Experts of a small language model.
Experts: 128 experts in each of 10 layers, 48 GELU neurons an expert, 8 picks a token, a softmax router, 32 empty slots to pick.
Training: a variant of Adam for the experts, 243M tokens, 3705 steps.
Below are experts of layer 7 (counted from 0) of a mixture-of-experts language model. Rows are named router (the router's row for the expert), up (a neuron's input weights, with its number), down (a neuron's output weights, with its number) and show model dimensions 0-159. Each number is 500 + 25 x the weight over its row's rms, rounded and kept within 0 to 999. Numbers have three digits each.
After each expert's rows: "mostly gets" lists some tokens that are sent to it at least half of the time; "comes before" lists some tokens at least twice as common just after its tokens as in all text. This comes from a sample of Wikipedia text that the model never trained on. Tokens count by the router's weight.

# expert 95
router:514513518515499535516469488489515554490488469531508460502527494512515495509506477454480504466486484490497500519487464505477505509491531486529509518500516509499480492475529529543536548481510461523458505515467496484487460496472532491496506463487473460491478479475504508543512512491478465532453476479510485544464491514485500508520501480567480527550477528553474479496510504503482512489496511530530538510476505497529481526497521457510529469497486492514428474493475498530470502502492505
up0:489532526488529482542513512496464508454516513512452493494501485524502493506474508517545504508509528500510510526544518494475514478480465526470560515474499502513494491487463512534486529476541506528494532506488516517498490497542492493496504470527445493517530499483535528458461542496470473523539529556489477534476520534498487477549548506512473515499549501491531484506518495574520506511532498494476494519471452490495521498500499464456477516494444531526473507543505551475526456511485481
down0:490495441528460491467555547487501474554497478470535440480494498514503499514468538468505506541503522524474484465517497544471510533510489510477445492468472496483512539508503518471497515488478493500508521458464503476467476498493531485503477473477516524420478526504507567493483472504499492510447474512481514488524485503503503509463494466438522526528483502491484529516501527508491515518511476554492476486493477486480505491481463531484498506491498430504458515495481494522482492471522529
mostly gets: "took ", "make ", "take ", "played ", "worked ", "gave "
comes before: "the ", "to ", "a ", "in ", "that ", "up "

# expert 62
router:535530518517549540508503456532482454485505509524527518500502448445492491494469481494521489495477504527474479462516542526514510503499502512456478512506512483484499518531493492500460504487469507444466514458500490542503499553471521487537501500529544522490490517488503497511499471526483549470513505519515445509524470573484508505518533528522499528474500510443469547491495538538466527463483459497456529512465482487503501513457495512497483539493466452532479496495489479482453489483478517
up0:513490496543528547535474517534503493469516463486503475523452516460545528543518478480488505474463513511524527552525489516459502469536521511489492492511523516466528502486539505489559500464480505456496491477493489462510502555493502494533541520504487512531511517553462499523531506488498504491517503509503491524500528493532488531515525494463516519504519500496475498482488515492514513506510504478536508494482478500516491507462540507465497475489491494483487517499473508484503528528481503
down0:492508472479463497503519459515473497502516526515478485511471481531420495526472501470536531522497486473493525470505476466480488541517495501567467536484454500535490529502493496500478513486480478493505502537500550492519485492522475481480473500530507514531475522522519494509463483511477486483502488481523544468502487464509494478507470524513519474485503484516461476483479489479510543491518494542464471506490510497494443470497507470450455477505524486521516495561490488499428510485508500
mostly gets: "Film ", "Nintendo ", "premiered ", "Nominated ", "Best ", "Critical "
comes before: "the ", "201", "Best ", "200", "a ", "202"

# expert 23
router:478468504497484455536516511462528547510487467449487534439441517515501493492500493528538459453467505502484481528523503489526455523519495490498502510475480490474534519516520493480494508479480474533541489474510484517546490441489519497445473522497512520465491455523521547475544516525488477495514503479524529485487542522444516511480468478461507506478488535526512479475539502522511499490490457481480488450530527488513498495506516490532529512462481438444489527514498499555465513504485483
up2:509451484488487474523528498524476459500544501493473551470513528527513494534493484498516509511507521483474458456493468470490517523517512500487536476479486506488528489556494524502505442516534496487496494507517482527465533489489547495487494511495556517501513474491478480523489503539508484486504487493521455510518492488516535491452494496501490550480509488511550541472485527497454541529509451515506491490479519488427551533538488472492505508476492493502515490493496483510529555502513520
down2:538466514505529498492505501488479476520518501499477526496420494461462479477477516515480558510533496495506495520515533535494497431500504506527512469488524505547498524503536559487476511448516500477478463506474438537527538512442509533490489501502517477519475516490506528541525542415525507499497516480488500497532556504543462519486511531485511503517512538507480502449491459537510465498451509468543469517485504467515490492485470510500499495454506550516460514489498492472532497481515485
mostly gets: "U", "O", "D", "NA", "IT", "US"
comes before: ".", ". ", "–", "C ", "'", "; "

# expert 65
router:475497464531506498521451514459509512488516494525487550450487539444502488518488494526508519492474523503487528538490544488477472497495457515506499508492465482550459509508519494477473469531533542519545477484487527509505457502515502502487500455495508520484497473498471469529494561549520520546495513441524509480492485515479466518476503485471436509451526518475518521522507499489513482541527455494477506462509517484530493540491479505468529482529471529513471535487526487524470528543480528
up0:485496508473478490483477472482503461438494529521520518534518546503459500465538508474471548514519471465537524521484477445481516481501497488483499472498496511487480520463469539487468488497475530486518496516536487467503466461474532529508494486493523479437488496479526489499474499493517506489517539498445518503485476511513522505501555530482499517475495510542434468476509501499485549533526522508507521470475557459496502491445466498469517465486526493519520495469521509497502497556499487
down0:521466529514522503490465516513459511536508530496559490534505495484525509524492504532522510478508422496510460505503468546461509489461488477493511484524474483497517561540535478463489511462474476514470507526446521517464478490484488482502474482459484461552487489453551502496509511495499467496528514471502491538486505529517527498456507518490490480518506495463538498485546510523497557496534513517513544524514479516524478501478521500506541540507518537500469543499496519479500536530468501
mostly gets: "am", "ov", "com", "uk", "ok", "i"
comes before: ", ", "\n", "i ", "\n\n", "o ", "i"

# expert 125
router:505495490478477506461486495466546514518492477468552538527501520531490508513475507515463538531509530544529461508493492502465487499493458463479461523525497519487534504547543519488525489518469480490522514506544534467495510450536510516467487451500510471515502456471465473536482527501481470480512477488507531493469523455495498535535502484454465502465520501513509508541472521482489543525521495480516497505484500493517499460518493460491540498504476526487509516462500494495498528474487533
up0:466512487558503505514558479549477439463500498515505523519538489446511469508485536489511504476511516509502497462521491494484524463494503530515528489436498516523432523474512519534549475520519487506495532472491478477523538479539476463449488518529529498493476519511522485446475480522512515503492500497529518471489495447512504494452504486489501509515486537452481450525449521470489508468481545469508518508543511450480483509480480554508522476484468509497526476484512509464478488485509471
down0:532505484518541503508485474507501522513503486499476502481544450489501539515502511510506462490527521448492490492545533510475517456424451518528445521509548490493506529495532498467503535483535516524499517491484468505504526500528509417523534452476497549474505504509528494488512466512514446476507477508477495495514448481516464489556441480513524497515527512535530503507500480495456486482468508514482507494530506502457504527521525523454453517525483471489477536486529473534463504486487470
mostly gets: "el", "on", "ani", "or", "ler", "ford"
comes before: ", ", "'", ". ", "\n", "-", "; "